From a checkpoint of a small mixture-of-experts model trained on Wikipedia.
Size: 8 layers, width 192, 23M parameters.
Experts: 64 experts in each of 6 layers, 2 picks a token, a sigmoid router.
Training: a variant of SOAP for the experts, 729M tokens, 5565 steps.
Below are experts of layer 4 (counted from 0) of a mixture-of-experts language model. Rows are named router (the router's row for the expert), down (a neuron's output weights, with its number) and show model dimensions 64-127. Each number is 200 + 40 x the weight over its row's rms, rounded and kept within 0 to 999.
After each expert's rows: "raises" lists some tokens whose logits its average output raises strongly, later layers aside. This comes from a sample of Wikipedia text that the model never trained on.

# expert 12
router,250,241,256,178,199,159,180,147,188,182,230,231,182,193,129,171,310,250,158,158,118,209,141,256,159,221,192,203,232,179,225,192,182,209,248,217,238,180,189,164,188,206,169,171,247,243,177,281,215,227,244,205,164,232,215,252,195,272,173,131,234,221,147,102
down0,202,184,246,264,279,232,190,177,200,220,117,262,188,239,233,135,218,158,223,273,148,170,224,182,275,121,219,253,189,173,209,229,162,147,252,193,206,234,219,194,175,243,193,139,193,240,180,219,171,274,176,172,122,222,249,137,207,240,155,239,232,121,246,177
down1,108,184,141,175,225,189,130,157,165,138,163,227,228,253,181,219,189,245,183,198,193,197,206,226,170,226,153,152,194,167,236,234,159,180,174,197,289,173,157,227,228,149,118,212,179,224,217,249,148,146,209,178,215,151,205,158,200,193,251,167,244,199,140,186
down2,139,179,237,281,209,209,240,187,262,151,165,144,155,257,203,138,220,192,213,203,185,133,216,253,181,189,264,210,221,195,167,202,265,216,180,153,162,238,235,239,180,288,183,183,192,194,236,209,206,217,165,165,200,266,209,168,250,198,144,158,183,173,246,273
down3,210,232,261,213,207,251,208,242,172,184,273,216,196,234,238,221,116,169,159,194,205,179,188,155,231,179,184,237,168,203,185,180,255,264,153,224,221,172,154,183,102,178,211,125,206,213,232,179,163,283,143,251,208,152,221,197,181,182,244,206,164,181,108,244
down4,223,245,241,262,149,218,149,215,204,214,259,162,189,182,175,209,113,150,182,172,245,164,221,128,166,175,234,180,256,233,213,227,190,202,186,345,152,231,213,205,201,217,241,199,282,157,139,183,225,193,191,220,150,167,259,223,198,189,213,178,197,255,205,269
down5,262,165,119,229,166,198,237,195,183,143,255,180,214,97,189,152,230,158,206,262,233,212,180,248,183,143,247,206,216,164,175,175,197,204,151,183,220,278,197,212,188,215,235,116,236,208,194,257,202,227,189,259,190,211,207,165,149,257,239,198,298,123,186,198
down6,201,292,217,166,180,211,167,233,205,253,117,169,136,184,175,185,177,215,204,209,176,176,254,302,213,196,185,153,249,197,176,171,239,251,200,136,187,207,239,168,147,184,142,187,187,236,235,223,181,186,184,210,188,220,200,166,119,246,207,144,191,111,140,179
raises: " to", " in", "=="

# expert 52
router,239,243,238,271,226,203,200,223,278,192,173,191,169,189,240,200,174,193,235,211,219,262,196,205,294,213,205,207,176,164,168,172,167,221,249,190,284,225,202,247,160,206,167,155,214,166,163,185,239,271,223,173,155,178,216,191,184,219,162,174,182,166,198,241
down0,248,231,221,211,253,215,228,216,299,221,211,220,154,191,122,137,181,205,206,176,210,207,186,264,203,235,247,258,179,230,199,86,187,278,262,210,187,164,217,161,207,206,226,218,151,168,175,199,234,225,291,166,134,182,192,184,151,182,198,204,208,229,208,196
down1,272,272,241,219,190,213,121,196,163,184,270,197,123,210,223,170,193,264,249,189,189,192,168,166,178,204,215,214,209,193,180,284,173,184,193,185,211,219,183,186,241,169,147,140,138,182,175,144,223,169,175,185,213,178,180,224,230,234,234,269,214,183,236,211
down2,203,259,320,208,177,244,206,179,156,149,190,192,202,204,216,201,174,209,201,192,219,199,209,209,121,180,165,174,202,172,197,119,210,127,258,181,198,167,179,145,155,166,214,193,265,190,230,198,209,128,137,208,145,166,171,225,209,212,182,235,231,165,215,167
down3,127,146,164,225,195,170,211,133,227,133,221,217,298,195,301,238,216,234,184,205,207,132,133,128,139,220,130,153,240,183,158,245,225,193,147,283,214,252,141,328,185,125,209,242,185,212,178,152,200,166,177,245,178,171,195,163,112,170,242,171,255,205,230,153
down4,207,229,113,210,132,249,228,179,227,175,272,240,187,172,264,233,212,246,241,214,290,181,170,284,238,238,233,179,172,193,263,230,187,193,214,246,174,200,159,148,189,198,163,231,157,171,185,137,170,121,275,173,168,231,199,182,112,249,194,202,145,192,185,142
down5,132,181,184,118,213,156,158,209,251,195,248,141,153,220,171,209,280,245,221,234,172,94,221,178,229,226,187,163,267,205,213,239,218,180,205,171,155,242,169,215,163,170,242,178,253,153,200,135,230,205,130,290,269,192,166,196,185,154,177,168,200,140,169,135
down6,259,197,233,208,228,251,171,257,205,195,225,153,134,269,199,192,208,249,192,256,193,242,247,220,233,161,241,198,237,248,242,255,154,165,130,157,238,195,120,217,163,233,225,189,250,210,159,242,194,243,186,199,255,141,225,173,211,225,171,193,123,223,202,192
raises: " it", " they", " the", " their"

# expert 24
router,183,218,118,253,176,221,159,186,201,193,170,249,180,231,178,204,287,205,196,197,172,223,108,219,190,203,167,210,184,172,150,165,227,206,187,200,193,210,286,230,193,138,234,176,202,193,264,176,168,144,230,158,168,272,244,177,142,170,203,191,215,99,143,176
down0,207,211,180,181,251,226,145,264,229,153,142,158,202,292,272,209,296,223,208,203,165,197,211,164,222,122,209,179,160,176,212,228,263,227,106,159,289,221,246,202,179,193,248,165,170,226,193,217,149,177,195,209,246,199,189,198,249,87,225,179,224,180,119,219
down1,141,165,233,190,189,169,230,180,272,201,265,233,180,187,253,215,186,135,183,271,139,264,137,175,189,216,227,213,203,193,176,198,154,195,235,206,240,203,236,197,206,134,248,227,207,197,230,187,200,171,249,162,205,200,198,187,236,203,73,225,141,249,311,110
down2,157,180,111,132,136,204,193,165,177,153,214,159,188,202,183,191,190,204,128,246,226,228,153,188,249,211,141,199,226,140,187,134,278,190,184,186,203,108,189,181,235,238,199,186,128,228,236,184,238,238,287,200,216,149,193,190,223,184,158,208,224,257,218,133
down3,195,174,229,176,216,236,203,160,207,224,247,248,177,176,178,189,158,208,231,214,258,216,143,218,206,186,230,219,236,165,196,201,173,173,199,200,241,158,191,180,126,303,221,240,195,186,269,231,169,226,261,192,115,144,226,190,188,210,163,277,247,223,221,196
down4,178,111,240,235,180,189,199,189,188,199,222,239,186,171,161,154,204,202,199,103,157,178,200,214,250,181,210,144,196,211,187,178,163,155,305,208,218,201,208,160,150,251,111,213,221,224,140,161,222,183,197,214,180,199,202,212,223,240,218,241,194,215,150,235
down5,282,169,199,235,170,175,170,233,218,228,92,211,201,163,210,206,209,219,203,242,204,198,162,228,226,177,254,99,200,184,204,175,238,181,150,152,256,200,224,198,181,188,127,220,113,169,172,186,218,207,215,179,229,181,184,203,177,163,155,187,157,146,252,143
down6,164,228,192,96,167,216,157,165,139,207,271,199,312,260,218,218,184,168,238,112,210,196,214,179,210,203,156,218,193,267,152,197,151,179,264,275,253,104,151,172,216,223,226,249,190,196,126,192,247,195,201,174,191,215,178,251,174,248,188,114,201,200,196,199
raises: "est", "to", "e"

# expert 56
router,184,210,155,212,218,168,185,239,236,245,239,150,75,177,203,256,211,219,141,217,202,208,165,173,210,237,221,180,213,247,288,154,106,223,250,224,160,215,201,232,142,235,93,280,193,204,186,189,228,204,184,229,106,204,184,167,196,246,213,203,262,187,249,168
down0,232,175,194,270,256,208,198,173,176,218,207,210,226,193,167,255,181,202,209,231,221,265,264,160,224,147,225,190,281,238,209,138,229,231,177,157,223,179,253,173,240,171,218,188,186,194,149,281,227,223,242,129,245,209,196,189,239,231,130,206,258,165,212,172
down1,273,188,235,169,217,185,198,191,207,278,227,251,166,269,147,156,143,202,252,163,182,127,261,179,240,243,191,227,203,203,266,247,189,150,224,147,223,226,163,170,181,127,199,198,138,139,160,91,155,256,189,204,223,174,180,200,222,188,215,231,185,232,178,221
down2,135,197,240,246,202,238,186,196,186,155,171,209,181,196,148,175,220,252,183,229,179,236,225,244,234,165,204,218,221,173,162,187,115,134,148,202,196,231,175,244,169,193,175,215,242,235,221,181,175,123,181,182,230,186,209,226,167,187,212,252,201,229,271,217
down3,167,179,195,202,207,213,256,177,190,241,179,258,284,160,231,174,196,196,166,273,215,169,217,193,121,184,188,184,209,133,226,199,213,169,115,203,259,238,192,222,163,179,187,204,253,138,183,200,126,214,241,155,217,182,189,173,180,166,186,169,220,172,170,186
down4,207,173,180,211,161,166,251,193,92,252,168,105,182,175,160,251,268,217,175,224,225,194,249,212,147,203,164,208,260,182,163,222,137,181,179,240,194,186,188,262,205,181,181,171,226,192,156,250,143,174,201,253,202,173,172,223,183,145,203,173,187,189,238,216
down5,184,208,249,211,180,208,198,208,295,224,299,155,199,234,137,197,138,165,214,165,96,195,231,244,209,277,209,180,171,224,235,119,165,224,251,262,176,209,201,263,193,237,124,226,187,216,189,177,203,240,258,243,155,227,192,213,280,265,170,172,239,160,185,217
down6,273,219,219,172,267,170,167,158,208,216,223,277,150,205,235,201,161,219,249,211,225,193,218,138,145,207,235,227,234,229,208,201,196,194,244,224,206,221,282,198,138,187,230,172,183,207,223,188,174,225,230,160,216,244,178,162,106,241,263,210,173,213,204,230
raises: " the", " a", " another", " an", " only", " more"

# expert 23
router,225,226,263,152,266,237,177,196,156,142,182,192,196,178,265,295,170,182,179,197,252,150,188,156,174,259,147,224,208,223,191,172,212,128,169,204,251,201,175,116,195,115,214,223,226,232,204,147,254,218,167,238,188,186,233,132,266,222,217,223,210,141,161,190
down4,151,228,216,270,200,191,188,233,244,185,216,217,196,170,219,207,134,185,213,153,268,145,192,186,269,181,222,268,157,209,208,177,177,173,283,164,219,149,139,141,200,225,106,202,136,140,164,199,240,185,230,167,213,195,142,202,241,276,234,155,154,181,211,177
down5,183,204,143,112,237,180,251,225,223,194,197,270,182,193,211,158,185,203,184,203,187,219,235,147,197,253,259,179,203,269,195,201,271,213,147,179,169,164,196,252,168,226,310,250,200,242,199,176,187,210,210,248,241,255,201,208,148,181,186,153,192,231,233,130
down6,78,163,206,142,190,212,252,285,140,200,224,199,231,173,250,166,186,225,227,244,239,187,193,207,198,156,197,261,160,187,155,173,190,230,223,263,203,208,227,240,164,201,189,200,168,171,195,207,238,222,190,265,239,201,191,191,199,189,274,182,148,234,227,251
down7,267,224,232,192,115,214,214,216,254,204,200,239,120,147,224,206,215,254,148,212,151,145,210,281,229,195,176,252,221,218,135,285,205,168,179,194,202,134,194,173,230,267,186,175,228,177,199,191,145,170,197,183,154,248,242,270,140,177,155,184,161,225,269,145
down8,214,210,229,173,199,173,199,190,228,189,210,193,176,225,302,200,118,225,288,156,255,235,104,201,101,223,173,220,214,223,186,226,281,113,158,193,201,168,191,212,249,123,217,199,217,115,255,166,207,185,205,113,185,205,170,219,255,203,262,261,195,204,249,252
down9,158,215,175,195,200,173,177,219,190,113,197,217,199,194,240,233,176,161,306,114,222,201,144,230,162,188,199,209,182,112,209,155,288,126,225,279,241,162,158,230,160,150,228,222,134,175,206,233,181,188,188,193,223,168,200,326,193,149,233,166,132,287,197,194
down10,221,235,169,188,177,240,249,221,178,184,322,308,222,216,161,85,225,232,310,208,150,236,191,207,195,247,149,212,222,145,216,180,265,222,188,248,262,202,235,231,200,196,285,208,243,186,273,173,220,230,192,192,188,191,228,170,135,244,182,92,198,226,152,178
raises: "th", "ched", " Goals", "ter"

# expert 13
router,207,301,179,251,207,164,195,185,212,144,193,202,229,224,200,184,223,210,197,243,123,196,199,222,170,282,204,219,249,220,145,179,217,170,272,235,150,224,266,290,191,163,160,94,208,202,185,204,196,276,194,213,232,151,183,167,171,152,188,222,250,187,160,211
down0,223,233,176,118,221,200,263,180,218,185,74,198,260,222,157,239,210,288,190,234,162,169,215,181,205,177,205,228,166,279,137,220,179,156,147,182,188,199,149,246,202,217,247,170,203,187,250,209,177,279,251,143,252,210,175,175,177,100,254,187,212,246,223,229
down1,257,217,296,171,148,219,166,206,218,209,220,219,146,206,142,192,210,204,243,172,212,215,307,225,187,241,185,138,177,121,208,145,224,207,239,144,204,154,214,217,278,258,212,150,217,154,192,141,193,149,204,173,209,202,226,262,222,207,177,194,188,158,246,160
down2,246,219,303,222,179,184,225,197,214,215,178,200,175,237,158,181,143,156,233,233,152,301,253,180,206,146,172,244,173,253,107,150,176,147,262,143,182,185,249,195,224,219,175,217,243,192,159,257,232,268,208,225,179,224,153,173,230,209,171,288,200,170,141,186
down3,219,216,222,211,193,212,282,254,225,214,216,245,236,202,230,210,235,129,200,209,135,138,205,181,248,186,291,221,231,245,219,215,205,168,245,184,267,156,213,264,189,254,173,166,204,156,258,189,175,201,199,206,151,210,226,215,204,232,239,197,134,179,187,218
down4,217,183,171,210,270,184,100,159,184,216,189,218,150,171,232,145,281,246,206,188,187,185,205,188,315,241,192,199,249,198,164,244,215,166,213,138,122,213,214,209,138,280,157,210,218,258,272,199,182,118,211,246,90,233,197,152,179,195,139,251,124,282,154,218
down5,213,258,147,173,182,153,236,283,260,169,196,175,179,224,201,229,210,199,257,200,186,195,178,256,168,202,234,157,139,255,195,90,207,201,193,166,188,188,180,272,205,181,298,185,196,162,231,184,252,146,220,162,224,217,183,201,290,225,225,145,143,218,139,168
down6,225,150,205,167,170,251,194,257,208,231,206,197,134,188,167,249,219,231,136,144,241,217,189,245,176,177,157,165,130,142,234,185,175,192,226,214,143,181,205,134,171,192,211,205,143,155,174,162,131,136,162,188,174,236,216,264,178,223,204,167,215,164,190,183
raises: "After", " There", " Upon", " In", " However", " After"

# expert 44
router,199,192,279,231,194,161,174,251,211,209,200,195,140,203,189,224,193,198,249,241,232,236,194,136,217,275,200,159,173,165,169,165,161,183,215,227,231,183,185,267,150,216,147,132,198,245,236,185,254,229,204,156,246,198,257,171,114,134,144,123,179,207,271,253
down4,188,116,229,195,182,264,174,200,247,202,205,226,235,206,140,212,253,185,184,230,212,203,180,172,185,196,241,165,222,194,229,213,128,192,229,202,189,223,237,216,139,183,135,172,179,215,264,240,261,172,181,149,206,139,159,224,224,229,182,191,232,206,210,240
down5,226,220,209,191,162,156,190,207,206,207,264,200,234,206,133,184,150,210,231,117,196,216,204,168,224,148,197,234,199,243,201,254,177,205,236,254,263,194,128,166,230,193,199,163,236,246,206,207,227,199,162,122,216,181,185,167,229,133,206,255,195,213,151,168
down6,180,271,241,188,174,217,172,154,204,196,205,177,126,187,219,242,233,197,190,247,219,203,310,235,167,157,221,199,217,185,226,200,165,204,231,268,176,216,198,206,238,136,292,167,254,229,138,223,198,182,191,250,139,230,172,177,172,283,194,194,166,237,207,173
down7,250,178,213,230,123,196,243,267,258,211,154,220,196,170,215,192,194,172,180,217,158,213,226,179,137,229,219,267,222,183,180,203,186,180,248,90,171,210,205,207,197,249,277,149,227,198,172,199,212,270,231,271,138,193,186,206,192,245,209,208,182,231,122,187
down8,185,266,191,198,215,157,197,154,220,217,147,119,204,219,229,175,190,148,162,224,236,257,187,179,175,209,173,196,205,196,250,142,197,182,187,162,260,228,199,168,256,186,194,258,173,228,203,208,217,229,123,203,186,219,192,235,238,272,279,266,273,135,242,190
down9,195,235,212,220,200,209,161,174,184,149,186,139,228,165,185,190,185,169,213,93,170,191,216,210,233,243,189,212,180,243,186,195,254,142,257,235,128,215,140,245,173,157,208,197,155,223,239,208,204,218,145,270,231,201,235,174,148,227,236,162,168,149,130,203
down10,167,204,192,203,181,145,185,113,181,158,257,196,269,173,196,193,182,215,231,202,151,168,205,154,184,195,154,204,208,162,135,166,219,144,191,209,127,190,200,228,149,217,245,167,246,194,223,113,178,124,167,161,120,183,179,197,229,209,199,201,227,184,163,145
raises: "er's", "les", "led"

# expert 37
router,126,221,296,186,233,191,196,195,230,188,88,201,188,229,147,142,249,193,237,179,206,135,193,198,194,123,223,205,190,195,228,161,254,210,225,221,255,190,207,207,280,225,207,223,192,141,236,185,245,226,144,277,230,208,231,185,241,142,281,145,179,196,227,181
down4,263,228,189,225,217,190,223,214,187,204,160,156,173,225,192,200,196,236,199,299,108,262,188,190,205,220,289,278,193,257,184,240,212,184,265,162,171,295,224,245,215,226,196,196,224,233,84,224,262,217,227,174,146,241,207,128,185,227,260,184,198,216,219,240
down5,284,211,221,214,177,175,222,237,111,183,220,192,212,204,180,279,166,238,193,202,193,206,263,213,253,199,211,280,193,190,125,203,115,294,192,169,189,192,153,189,274,223,214,222,129,211,124,294,272,219,211,219,190,196,174,181,215,121,297,187,210,181,221,253
down6,261,176,204,185,128,160,171,238,191,229,257,151,146,198,265,197,147,178,186,169,241,176,224,258,193,201,178,252,164,264,271,134,182,145,180,219,180,149,242,140,202,233,148,172,190,185,224,213,192,229,270,237,165,177,223,274,249,283,180,242,136,165,128,213
down7,211,210,155,162,300,281,216,205,227,180,232,181,154,184,183,249,192,245,183,261,243,181,215,174,234,183,251,194,215,177,239,118,219,210,177,196,178,200,185,278,224,178,166,229,172,247,220,266,178,272,197,242,167,198,246,221,271,205,184,186,166,103,153,161
down8,220,203,196,195,188,248,237,178,231,263,183,193,245,170,191,219,171,247,261,191,189,250,193,214,149,176,244,216,184,231,164,211,164,251,266,266,198,207,222,198,195,161,219,205,175,204,191,208,230,212,186,182,205,184,226,202,202,211,259,157,198,273,274,191
down9,242,216,196,210,255,254,197,182,161,260,85,271,115,131,140,277,217,211,192,210,165,295,223,213,208,165,282,270,166,211,71,208,174,180,231,141,182,192,191,187,224,198,175,213,189,255,163,258,233,247,247,192,182,226,194,166,154,160,178,250,202,234,191,190
down10,226,217,235,198,222,149,166,283,166,241,256,127,189,158,185,197,180,124,166,192,189,254,237,207,218,174,190,219,202,243,238,158,136,117,242,156,171,167,197,231,103,199,174,186,196,216,266,270,263,244,164,202,210,160,227,166,198,230,189,273,178,181,165,276
raises: "\n", " the", " in"

# expert 55
router,210,213,142,292,250,257,180,316,251,173,199,138,179,220,190,158,135,188,210,142,201,216,191,267,210,136,233,206,217,194,222,213,244,178,197,175,201,201,195,183,173,147,224,217,225,186,166,194,203,223,260,263,175,236,201,243,194,164,271,188,220,224,154,244
down4,210,248,200,237,175,175,182,243,178,195,275,146,160,200,206,192,158,211,275,170,147,235,199,169,270,216,233,195,149,220,208,142,166,231,256,220,155,217,264,226,213,233,232,208,212,197,219,267,226,127,169,175,243,149,172,208,213,223,131,170,189,135,185,216
down5,176,196,195,173,150,187,249,223,156,201,205,246,205,187,253,206,242,155,163,195,206,187,222,183,190,215,167,205,206,259,208,192,187,232,196,289,220,180,203,287,261,240,221,208,213,171,172,174,220,273,226,177,193,210,176,246,214,214,254,134,226,293,207,216
down6,204,171,153,127,188,214,161,232,195,208,192,164,131,200,195,143,139,118,221,234,216,213,290,250,225,164,191,185,109,189,201,265,224,224,215,198,181,177,124,187,241,181,202,216,191,223,159,158,205,124,280,141,109,254,222,158,194,144,248,214,198,152,138,170
down7,237,132,243,152,147,235,224,163,208,233,254,138,200,241,175,169,246,210,204,151,217,182,159,200,132,188,198,202,213,188,237,245,234,292,176,177,319,236,216,208,198,129,203,215,141,209,182,193,189,247,185,272,274,250,207,220,220,196,177,234,223,212,286,240
down8,189,204,228,242,155,242,200,251,250,202,277,192,216,217,278,156,142,164,195,200,231,245,185,198,197,201,217,213,206,142,183,168,172,210,80,203,264,202,228,229,227,160,228,206,219,183,172,155,264,173,174,285,153,189,206,206,243,141,212,235,264,162,186,122
down9,183,167,196,247,196,216,256,294,284,194,134,175,189,181,224,202,226,286,207,195,190,244,167,125,211,178,268,234,216,209,240,216,192,190,200,176,241,240,209,312,231,222,229,231,201,190,217,166,141,156,205,282,183,160,185,183,159,189,188,146,203,196,182,281
down10,165,159,185,266,158,119,206,269,268,206,256,149,222,139,265,236,111,184,170,194,164,198,121,170,215,169,233,230,253,225,240,122,210,188,222,191,189,269,161,206,141,147,192,207,192,271,171,228,121,256,212,192,220,189,205,166,275,222,193,271,247,196,207,176
raises: "oll", "or", "om", ");\n"

# expert 4
router,187,194,298,180,201,173,176,235,211,187,197,197,134,215,206,263,220,205,240,226,217,183,180,142,225,334,214,168,176,137,161,204,182,208,186,244,216,178,175,269,183,242,138,131,191,249,227,199,255,242,191,162,242,168,290,129,95,153,148,156,229,209,222,232
down0,162,183,164,194,194,177,214,132,235,146,174,219,222,162,141,174,248,231,221,155,212,268,270,203,185,200,198,198,248,219,182,192,169,142,260,231,174,168,164,232,241,180,284,182,157,251,222,158,195,238,225,92,143,252,190,283,147,231,235,233,196,155,230,310
down1,149,193,172,172,169,179,141,194,213,190,228,242,234,151,208,207,193,151,217,193,137,214,232,223,143,286,165,297,165,204,152,194,189,227,184,182,212,114,185,240,86,189,172,126,200,225,117,202,204,270,174,154,198,140,211,220,208,175,246,122,152,225,199,168
down2,195,116,145,164,219,248,205,153,242,200,169,228,284,200,218,248,179,211,164,170,179,237,224,149,154,186,182,180,135,232,234,154,223,302,190,223,258,182,178,203,222,156,62,189,187,269,226,182,229,264,216,146,181,295,198,254,128,256,190,206,238,204,237,220
down3,249,211,206,179,216,106,173,215,154,109,251,126,262,217,213,245,224,159,196,224,271,219,256,151,262,176,155,164,187,194,211,204,162,140,188,184,231,193,247,200,151,128,231,160,228,177,217,104,142,208,103,197,132,194,202,198,137,159,244,149,218,164,220,262
down4,146,203,198,221,182,225,250,163,245,182,165,247,224,166,199,196,227,202,165,127,212,211,234,256,149,238,161,171,161,199,180,158,145,258,202,230,171,210,253,293,234,242,238,227,229,208,272,203,150,147,202,206,213,173,193,219,190,184,177,210,225,164,204,238
down5,167,253,173,246,187,213,217,217,138,135,228,194,233,224,228,165,257,186,174,239,216,148,271,182,153,179,181,184,175,270,173,230,267,193,234,245,172,185,151,183,227,170,152,162,269,180,133,231,169,218,112,260,207,195,253,247,175,235,240,162,208,209,108,333
down6,217,177,185,221,187,185,224,173,177,186,182,245,143,152,160,208,155,220,184,174,138,178,156,198,255,202,219,211,160,250,166,168,214,162,295,187,235,167,214,275,167,132,183,233,236,240,220,242,151,195,239,180,227,169,229,137,179,228,221,196,118,135,220,204
raises: "å", "ova", "ually"

# expert 39
router,166,227,211,115,150,200,192,181,216,226,215,194,157,164,205,159,218,197,194,195,155,261,216,243,144,184,186,199,179,246,194,196,261,200,198,260,180,172,290,115,271,151,239,257,183,176,221,193,196,210,232,208,98,256,205,216,142,233,218,208,147,170,179,114
down0,206,155,157,254,171,210,266,222,187,227,148,257,151,243,178,220,206,160,194,189,155,204,225,186,157,204,156,228,207,256,170,185,186,237,225,216,133,184,201,242,262,184,285,186,229,211,195,146,202,253,159,169,137,258,225,210,164,187,213,244,163,195,245,175
down1,145,169,137,139,134,221,230,184,249,203,210,162,204,311,191,149,190,154,192,155,184,215,136,192,174,113,151,147,185,207,206,237,282,210,156,236,124,232,179,244,236,230,180,190,217,131,203,185,184,149,125,166,165,171,197,165,189,180,206,210,213,178,213,195
down2,105,168,201,207,193,189,209,239,271,132,97,228,195,155,201,197,182,211,231,214,228,221,216,228,206,183,182,121,191,201,145,232,296,195,187,218,181,202,175,280,115,173,185,127,174,238,181,196,178,249,140,223,266,230,175,175,183,131,170,173,221,197,219,230
down3,173,156,299,161,162,208,189,265,205,191,137,120,225,191,159,204,208,268,127,192,225,172,197,200,147,234,239,139,166,212,184,215,149,220,235,182,252,247,208,164,233,263,232,225,258,182,100,192,214,197,222,218,207,183,229,232,183,215,187,170,93,200,168,193
down4,187,230,177,181,188,242,138,177,204,252,253,231,187,119,201,161,176,213,202,203,130,175,173,118,238,237,146,274,196,283,228,240,176,207,262,253,225,188,196,184,224,174,186,172,195,179,177,243,244,187,180,253,237,219,238,174,179,105,276,108,198,236,147,123
down5,147,225,235,185,193,216,141,156,242,172,285,239,228,175,299,219,199,203,195,306,233,178,200,156,232,253,144,213,181,220,251,123,218,199,119,163,200,256,221,135,159,247,196,153,163,161,205,156,163,245,237,227,222,257,230,301,218,272,122,254,170,157,244,208
down6,195,168,195,213,285,310,251,204,274,216,237,196,133,197,212,276,211,199,180,220,225,74,218,227,210,204,201,206,178,187,228,163,149,184,188,228,261,187,202,202,171,182,208,203,148,196,226,170,190,167,224,152,175,167,160,226,268,202,165,252,249,211,192,201
raises: "ity", "ities", " |"

# expert 30
router,189,234,178,127,136,186,225,183,200,232,287,250,183,183,178,205,144,160,203,227,200,229,158,236,173,256,230,231,249,175,136,211,218,156,159,202,220,238,216,256,150,240,211,191,273,171,222,102,176,158,217,183,167,213,208,169,137,160,186,104,121,181,198,230
down0,171,187,141,115,148,155,174,148,176,245,218,160,217,204,308,181,259,236,185,306,204,219,157,257,242,210,186,256,213,144,212,187,170,159,241,253,187,258,235,244,126,265,151,167,207,223,286,171,143,186,196,201,112,148,222,227,264,218,185,165,210,167,169,243
down1,243,196,161,201,193,216,316,218,217,191,162,151,240,237,196,194,182,227,202,204,199,251,238,171,190,291,252,275,243,172,210,148,224,206,157,141,133,183,256,195,178,187,204,201,228,156,200,260,204,242,189,226,257,176,214,189,131,185,130,227,211,228,204,231
down2,222,178,159,250,233,173,185,245,182,146,247,167,284,190,137,235,215,148,195,142,230,210,166,266,189,180,183,201,262,168,248,207,183,168,230,205,291,171,196,207,184,170,232,166,190,228,156,187,222,102,159,231,149,187,206,197,150,193,159,232,300,190,219,109
down3,171,167,155,210,187,138,199,209,269,197,178,258,180,237,212,182,188,288,196,164,133,192,230,190,230,222,204,124,290,238,132,239,244,151,254,180,202,194,195,239,111,275,231,177,238,240,188,266,153,197,209,198,256,222,177,174,225,291,187,255,229,184,224,194
down4,247,151,169,164,225,231,245,270,205,205,93,210,129,158,227,220,182,235,225,179,220,193,266,134,207,134,232,168,171,213,168,204,217,177,243,160,151,146,177,187,165,323,281,207,232,192,198,219,232,192,181,298,216,192,198,227,181,183,163,219,177,235,167,171
down5,227,188,227,225,149,193,211,218,216,221,222,179,234,178,158,218,184,170,218,222,226,178,120,148,224,174,222,240,163,193,176,256,166,203,145,185,277,199,201,207,178,204,229,184,143,208,148,245,218,131,211,186,208,250,228,164,280,208,149,174,93,169,181,210
down6,206,186,236,168,167,259,233,158,238,211,154,150,184,169,248,189,154,160,242,170,234,275,214,225,266,158,299,186,196,281,228,213,190,227,224,173,145,236,202,224,164,171,143,219,187,254,136,194,207,260,210,129,220,219,216,162,211,180,204,278,259,154,193,207
raises: "ians", "/s", "ulated", " ago", "/h", "lar"

# expert 60
router,176,176,207,159,141,175,193,222,223,178,157,195,264,150,157,165,264,277,159,245,142,260,276,209,134,184,197,265,219,210,259,224,206,150,229,169,162,201,209,228,228,184,171,201,175,117,184,185,211,216,228,219,196,186,131,182,208,196,238,292,136,229,232,223
down0,155,220,188,208,248,187,193,175,164,260,150,247,287,209,195,173,193,190,178,226,184,142,256,159,213,274,174,194,231,136,214,219,166,151,198,193,171,208,249,253,224,241,204,233,255,261,206,166,173,186,234,175,266,205,202,165,238,275,196,187,101,188,243,225
down1,207,193,200,181,198,224,287,176,163,154,208,270,204,203,165,136,248,207,241,259,174,199,178,265,199,230,198,250,224,137,187,166,185,248,203,251,265,138,201,244,159,167,168,205,188,214,176,170,171,271,161,257,202,159,239,234,212,235,235,238,197,215,207,146
down2,261,213,238,168,103,244,177,231,197,232,190,213,200,252,247,237,206,179,246,197,181,177,170,137,245,264,209,222,127,149,151,170,226,180,233,210,174,221,241,195,174,170,181,175,210,126,184,226,173,204,275,264,183,140,117,238,196,236,116,207,133,165,180,229
down3,185,206,181,208,160,126,158,231,176,170,195,176,127,238,279,198,204,180,196,166,174,261,186,194,204,162,313,207,230,203,206,162,163,197,211,283,264,176,142,202,184,183,203,197,159,235,303,209,307,155,177,130,209,188,189,203,208,244,188,198,173,140,159,223
down4,157,209,199,233,181,236,261,272,256,122,165,292,184,222,237,214,194,239,281,212,216,224,192,182,234,178,310,229,186,180,178,215,210,236,180,259,175,238,269,306,190,178,250,195,211,153,208,152,198,223,231,230,153,144,197,217,155,166,218,198,233,164,222,247
down5,198,229,177,209,124,180,221,240,234,244,319,178,175,197,211,194,209,247,178,115,170,162,229,246,191,239,164,245,279,188,177,212,192,267,238,196,232,182,209,212,117,195,216,227,116,225,197,183,235,204,280,117,159,145,210,179,180,224,182,80,156,255,231,207
down6,157,149,167,249,240,205,263,214,251,165,159,161,194,194,176,223,248,170,169,249,241,187,189,161,165,147,187,207,124,217,235,307,150,195,250,215,216,199,202,207,152,216,199,252,218,178,215,251,198,130,142,165,207,216,188,243,186,131,250,193,214,250,181,207
raises: "s", " for", "lets", " ==\n\n", " |\n"